Experts of a small language model.
Experts: 96 experts in each of 6 layers, 224 clamped SwiGLU neurons an expert, 4 picks a token, a softmax router.
Below are experts of layer 7 (counted from 0) of a mixture-of-experts language model. Rows are named router (the router's row for the expert), gate (a neuron's input weights, with its number), up (a neuron's input weights, with its number), down (a neuron's output weights, with its number) and show model dimensions 336-447. Each number is 128 + 24 x the weight over its row's rms, rounded and kept within 0 to 255.
After each expert's rows: "comes after" lists some tokens at least twice as common just before its tokens as in all text; "gets" lists some tokens that make up at least twice as much of what it gets as of all text. This comes from a sample of Wikipedia text that the model never trained on. Tokens count by the router's weight.

# expert 22
router [117 165 133 119 107  67 144 102 171 125 139 148 161 184 173 133 149 141 141  60  89 157 124  81  90 115 104  96 155 141 108 142 115  87 149 149 119 153 112 101 141 116 143 142 154 124 126 145 150 146  93 125 131  94 163 124 173 115  91 102  94 152  87 109 178  99 128 162 134 140  99 114 124 101 144 108 131  98 145 138 142 157  99 131 123 105 181 149 144 113 114 119 100 129 162  91  93 137 177 165 120 146 129 138 139 154 157 108  99 119  81 158]
gate0 [112 124  84 127 115 119 164 145 169 155 146  92 139 142 166 144 110  95 100 122  92 128 128 159 103 141 165 141 137 137 118 160 103 145 164  57 138 117 125 159 126 127 129 156 158 113 112 113 125 106 128  81 107 113 116 136  86 125 114 111 115  91 122 114 111 145 133 176 157  99 148 138 132 147 130 170 130 148 103 100 114 129 113 122 145 160 126 173 148 126 121 132 141 148 170 122 122 115 117 150 157 140 106 148 134 128 106 145 146  94 117 101]
up0 [114 138  73 131 112 115  92 146 138 161 122 173 124 112 152 111 115 105 147 123 129 150 167 146 129 158 199 136 116 143 115 162 121 113 125 103 101 100 136 144 148 148 114 106 130 145 117 132  95 140 109 139  81 118 137 111  97 134 128  82 118 139 153 100  96 158 135 143 131 117 126 173 105 173 129 139 161 152 127 106 164 138 136 149 143 171 145 175 179 126 127 169 159 151 141 127  85  90  76 116 135 116 136 140 119 147  57 116 138 108 120 144]
down0 [120 113 106 111 108  72 125 136 101 137 117 177 105 173 139 136  95 134  98 147 127 183 141 113 132 107 129 136 111 179 148 121  97 122 135  87 128 158 121 154 131 122 144 113 137 172 104 153  92 126 109 146 136 193 106 141 122  80 154 141 126 166 143 116 127 125 109 126 145 117 175 149 117 133 141 119 113 106 148 139 106 153 145 116 120 145 144 160 135 157 119 121 119 150  81  83 135 113 136 144 117 116 135 157 147 151 124 133 129  87 154 122]
comes after: " |", " in", "–", " for", " won", " to"
gets: " the", " 0", " 1", " a", " first", " to"

# expert 43
router [142 160 157 155 130 154 134 170 150 129 143 167 143 125 115 163  90 113 140  94 145 164 140 154 176  97 138 143 142 139  99 188 129 112 168 130 152  58  86 170 115 140 149 133 155 141 116 116 114  77 130 126 112 128 131 161 111 120 132 148 177 152 141 145 146 136 113 174 147 125  85 108 106  97 143 159 171 108 124 152 118 101 128 138 138 137 130  89 101 146  91 126 126 148 107 118 108 162 124 131 178 139 117  91  97 137 105 119 141 111 116 143]
gate0 [ 94 109 152 132 127 153 123 144 111 154 111 118 130 171 102 170 105 170 151 132 132 123 147 124 144 113 140 147 147 140 105 141 106 123 138  90 126 126 118 123  62 119 126 103 138 135  99 151  76 154 121  95 114 144 118 153 123 114 121 122 141 115 124 161 132  92 128 125  97 111  90 103 164 136 133 145 124 106 158 101 104 136 103 162 113 115 136 119 159 124 130 123 153 115 219 118 110 100 115 131 106 138 129 152 108 143 151 136 114  87 129 176]
up0 [125 120 123  89 141 131 133 107 119 120 165 163 110 136 120 125 100 117 137 178 140 136 103 120 146 106 111 124  87 132 141 131 123 137 138 101 111 163 133 134 135 119 137 112 105 110 147 116 186 130 164 109 117 115 135 139 120 123 147 125  92 163 129 105  67 154 161 137 154 118  78 138  71 123 129 125  97 119 125 154 114 173 174 131 164 143 140 144 149 114 140 128 148 126 121 158 137 123 158 125 118 143 119 167 155 165 148 117 130 140 131 115]
down0 [128 160 118 112 145 129 121 113 122 104  93 128 183 122  94 137 145 142 118  92 150  69 101  96 102  91 111 103 103  99 107 147  94 149 130  92 128 108 131 134 142 164 115 135  79 124 165  90 101 131 105  94 159 147 105 144 125 128 107  72 129 114  98 130 131  90  91 112 160 189 147 144 137 169  81 140 162 132 128  77 115 120 108 136 138  88 117 152  85 168 105 112 123  82 129 136 142 128  93 112 141 121 138 104 124 115 165 157 113 104 119 128]
comes after: ",", ".", " where", " that", " and", " when"
gets: " and", " he", " He", " it", " she", " they"

# expert 8
router [143 135 135 127 108 124 117 117 146 143 105 120 117 139 185 129 159 100 123 156  99 101 150 127 131  95 161 106 103 151 109 149  89 109 163 105 131 126  94  92 149 108 101 123 187  88  93 111 138 130 143 122 107 145  91 116  91 111 128 117 127 126 114 135 131 138 106 113 115 136 113 144 139 107 114 126  73 116 168 114 182 151 129 182 153  98 137 128 139 173 127 121 161 149 173 155 134 155 130 147 172  89 103 121 148 126 125 161 132  74 141 143]
gate1 [109  88 142 137 124 135 128 113 147  69 121 163 121 114 141 119 153 154 124 108 173 166 158 125 148 148 110  90  99 148  71  81 147 152 137 136 157 109 130 145 182 112 141 149 147 117 132 154 131 145 153 110  94 129 106 123 143 120 136 151 113 124 117 155 136  97  96 116  99 139  94 161 106 156 154 126 119 121 131 125 114 124 139 171 118 156  73 166 161 122 115 187 167 135 122 119 124 122 131 102 142 122 147 136  48 137 139 111 142 125 128 149]
up1 [139 127 124 115 113 114 155 102 129 130 154 109 122  96  96 108  94 176 172 136 139 167 113 154 135 115 130 128 116 130 124  79 146 161 142 127 110 107 146 147 127 114 134 138 150 134 111 121 114 143 141 118  84 134 122 131 131 162 135  74  99  88 132 197 136 122 116 118 121 153 127 127 109 142 145 100 132 117  99  97 105 146 126 135 131 134 108 184 115 102 135 189 158 107 121  91  71  89 133  69 137 139 112 126 141 113 118 107 126 155 100 167]
down1 [153 145 125 152 154 114 135 146 130 118 142 119 113 127 132 156 109 157 121  98 123 184 159 165 148 117 136  99  89 158 106 116 132  83 117 118 128 120 130 122 143  93 113 132 149  82 114 122 149 127 109 114 140 127 136 141 117 141 105 128 114 163 120  93  99 145 158 129  84 112 121 119 151 121 158  93  60 135 120 156 147 112 112 112 149 155  76 156  94 139 141 125 128 160 153 169  81 128 101 136 131 143 110 115  99 164 153 134 132 154 101 124]
comes after: " of", " in", ".", " to", " on", " for"
gets: " the", " The", "The", " his", "'s", " this"

# expert 24
router [109 143 120 137  89 130 119 179 126 147 116 137 130 101 109 147  83 156 128 121 105 161 109 127 134  99 114 129 126 120 134  94 131  81 135 138 183 111 117 131 122 159 116  89 154 115 108 118 173 146  92 156 148 131 108 123 133 131 149 133 131 104  82  82 140 135 134 142 140 112 144 107 103 104 115 169 154 129 139 138 144 132 150 159  98 119 189 120 102 145 102 107 136 120 117 102 142 135 113 136 100 112 167 134  84 144 117 116 156 139 146 102]
gate0 [125 155 168 102 130 154  77 131 104 125 154 122 163 145 131 120 151 151 139 155 115 166 141 131 147 129 142 137 130 164 171 164 143 131 105 152 117 134  99 119  88 128 122 131 154 138 139 113 138 189 142 144 139 145 122 105 124 103 173 114 144  65 112 100  85 145 119 137 139 109  79 163 122 122 139 116 124 154  89 104 103 144  66 139  84 128 126 185 149 138 108 153 111  66 112 144  88 170 102  97 148 109  94 124 126 100 124 112 123 152  96 114]
up0 [133 175 136 125 105 123 150 150 135 114 176 104 165 120  82 136 145 128 149 179 124 125 125 118 140 139 199 128  93 165 116 181 132 134 107 140 120 104 134 109 102 137 164 138 160 140 102 112 136 157 130 138  98 131 142 138 122 130 141 145 165  75 137 129 112 140 112 112  97 114 120 148 163  85 188 110 118 136 125 110 110 120  89 139 108 138 132 200 167 139 113 115 124 138 149 145 116 130 137 116 153 122 102  90 111 111 115 107 141  90 105 137]
down0 [145  73 128 163 129 122 135 124 144 113  99 156  93  99 126 136 120 111 113 137 115 123 138 135 140 151 126 154 128 152  76 101 147 147 122 154 133 125 166 127 139 112 137 105 144 118 132  95 154 151 136 134 120 105  68 114 106 119 125  96 141 120 117 108 159 181 120 116 126 114 162 151  82 129 131 143 126 134 106 119 123 125 130 118 150 124 147 123 112 139 108 143 139 101 142 139 142 131 120 138 134 122 111 103 102 110 131 138 122 127 123 126]
comes after: "\n", ".", "==", " ==", "===", " ==="
gets: ".", "\n", ").", "\".", ".\"", "=="

# expert 9
router [183 155 103  98 133 124 121 132 123 142 130 142 162 140 141 145 144 148 163 171 120 161 167 130 148 148 153  90 118 172 147 136 143  81 112  98 131  92 109  96 134 103 122 100 136 110 114 131 101 150 116 151  96 119 147 118  85 119 126 105 111 157  98 102 165  60 120 111  92 118 158 124 118 138 121 133 139  95 103 133 171 156 118 111 152 112 154  94 151 138  93 114 148 139 139 175 166 164 149 126 164 101 108 142 131 151 134 132 128 119 100 174]
gate1 [151 184 145 185 119 121 137 101 111 119  90 103  73 129  94 146 106 139 132 169 128 150 178  96 119 129 135 166 144 135  85  91 127 107 175  83 127 126 128 177 158 117 145 121 112 160 124 128 138 103 140 103 146 133 111 154 115 137 146 120 139 139 118 144 131 126 113 113 171 123 132 141 126  96  90 150 126 157 123 154  93 145 120 123 143 115 106 162 137 143 136 123 147 160 173 123 119 133 101 149 126 109 114 123 129 122 180 101 100 162 192 123]
up1 [109 201 123 182  98 127 120 117 115 159 120  65 106 147 122 140 126  99 119 145 140 128 124  99 116 107 163 160 136 116 126 112 141  65 129 121 144 110  99 123 153  91 182 164 175 123 110 103 161 141 128 155 148 147  97 147 129  95 104 148 152 121 106 209 104 136 142  85 155 140 156 157 143 132 123 182 151 129 145 121 124 133 131 145 151 188 111 157 102 130 107 135 141 146 147  96 132 135 145 104 129 119 146 152 125 132 139 126  98 130 151 130]
down1 [124 157 149  99 126 137 169 127 110 134 162 105 119 104 107 107 122 119  73  93 146 123 117 102  78 139 100 145 107 114 126 119 137 126 125 135 118 147 175 117 163 100 121 138 125 132 152 111 131  86 113 107 126 103 116 117 139 111 119 130 191 152 111 155 146 150  84  86 101 116 116 119 159 115 128 151 141  94 151 116  85 101 122 108 131 151 126 140 177 140 188 118 110 139 124 124 133 138 122 134 172 118 117  74 115 119 106 132 119 157 113  92]
comes after: " of", " in", " with", " to", " for", " as"
gets: "'s", " a", " his", " the", " her", " their"

# expert 51
router [123 156 177 142 155 126 141 123 114 153 146 143 153 126 107 140 103 121  86 152 152 125 137 157 152 129 170 117 139 162  99 164 109 105 144 133 110  93 106 149  95 162 113 153 128 114 122 115 134 139 156 146  85 128 143 104 121 121 166 160 170 157 149 147 134 169 115 141 143 126 110 133  72 118 100 134 158 101  84 128 107  77 107 134 107 138 151 118 129 123 116 112 128 133 132 123 135 131 135 119 115 108 137 146  86 121  95  74 127 140 123 114]
gate0 [113 105 111 110 175 155  85 103 117 119 115 117 131 126 157 142 121  98 165 121 144 151 151 139 117 119  65 117 131 145 112 100 145 123 126 190 117 152 118 125 147 167  87 114 117 126 120 110 120  99 136 143 152 113 104 109 135 121 139 117 147 102 190 164 178 158 122 166 166 161 121 157 140 138 125 135 132 123 120  98 104  93 142 119  79 154  63  91 138 176 145 103 149 123 155 122  90  99  84  97 128  98 129 134 149 136 109 122 129 107 147  96]
up0 [158 107 149 120 141 111 132 116 120 100  94 113 142 149 152 105 167 151 107 112 134 126 156 152 140 137  61 129  96 104 130  96 131 160 136 133 145 119  64 112 128 140 127 173 168 128 128  92 153 142 108 109 179 140 130 160 141 136 130 118 165 117 129 127 167 114 147 149 112 100 140 149 152 104 131 188 144 129 176 170 168 103 116 138 123 130 100 142 112 119 102 135 132 122  97 140 108 138 148 117  73 116  48 120 162 137 173 109 146 103  94 143]
down0 [131 176 128 173 157 150 146 127 163  89 155 111 142 159  93 147 132 100 151 121 140 126 138  76 126 135 155 154 111 163 139 141 115 155 143 147 109  94 125 126 119 174  99 100  92 135 111 110 112 163 116 163 119 132 174 146 105  87 164 134 165 125 120 136  72 167 112 130 133 119 103 127 118 121 130 147 132 128 110 129 113 125 159 177 108 125 114 125 145 137 120 117 133 136 114 112 148 113 153 115 100 117 133 154 135 111 126 140 119  85 132  80]
comes after: ",", " However", " time", " however", " but", " so"
gets: ",", " that", ".", " which", " but", " who"

# expert 36
router [ 94 140 118 122 135 110 149 121 114 123 116  83  95 158 110 145 128  76  85 119 118 129 102  77 120 144 127 101 148  72 129 102 106 131 127 148 153 113 101 126 133 160 120 134 182 129 104 141 100 109 145 157 135 103 109 150 135 102 125 150 130 111 123 129 171 196 146 104 116 128 116 103 140 150 149 161 115 121 115 170 106 135 164 159 148 164 138 122 102 149 116 160 170 113 117  95 119 161 116 134  89 105 135 103 127 102 157 150 145 148 168 112]
gate0 [158  93  82  99 165 171 136 152 145 119 127 124 123 110 136 149 149 154 168 142  71 181 148 126 108 160 134 147 136 125 118  79 107 105 110 150 139 175 129 132 136  81 150 157  99 132 125 142 143 137 149 134 125  91 117 152 124 135 128 124 147 155 164  91 162 109 149 124 161 121 104 135 172 128 145 129 135 127 141 103 145 106 154 126 141 108 142 168 166 114 147 104  87 133 108 111 117 123 127 129  83 127 133 105 119 157 143 149 124 128 160 111]
up0 [138 144 108  98 154 160 143 125 121 140  98 108 155 124 158 117 121 135 163 115 134 142 163 116 129 185 149 130 148 154 117  96 107 116 124 137 157 144 120  96 130  98 137 133 152 127 117 143 116 154 137 127  83 111 151 115 123 115 147 123 113 138 132  82 131 121 153 138 131 128 101 138 166 160  63 150 165 140 146 148 131 103 125 163  99 147 121 131 179 135 176 119  98  94 127 138 108 120 135 168 106 122 141 107 101 147 142 157 143 138 142  99]
down0 [135 167 145 120 151 144 136 117 142 126  98 140 150 140 184 138  95  88 133 145 138 151 143 151 179 173 122 116 119  77 147 152  91 148 130 149 103 131 128 110 159 125 133 153 139 156 162 114 132 126 122 146 109 126  97  84 131 100 111  92 114 157 120 133 132 121 156 135 139 147 104 125 162 137  90 213 136 145 112 111 115 120 168 127 111 127 176 134 150 155 136 115 131 105 115 107  64 139  87 146 138 110 148 131 119 107 129 126 119 151 169 116]
comes after: "\n", " Location", " Genus", " name", " Label", " Born"
gets: ":", " |", "|", ",", "-", " of"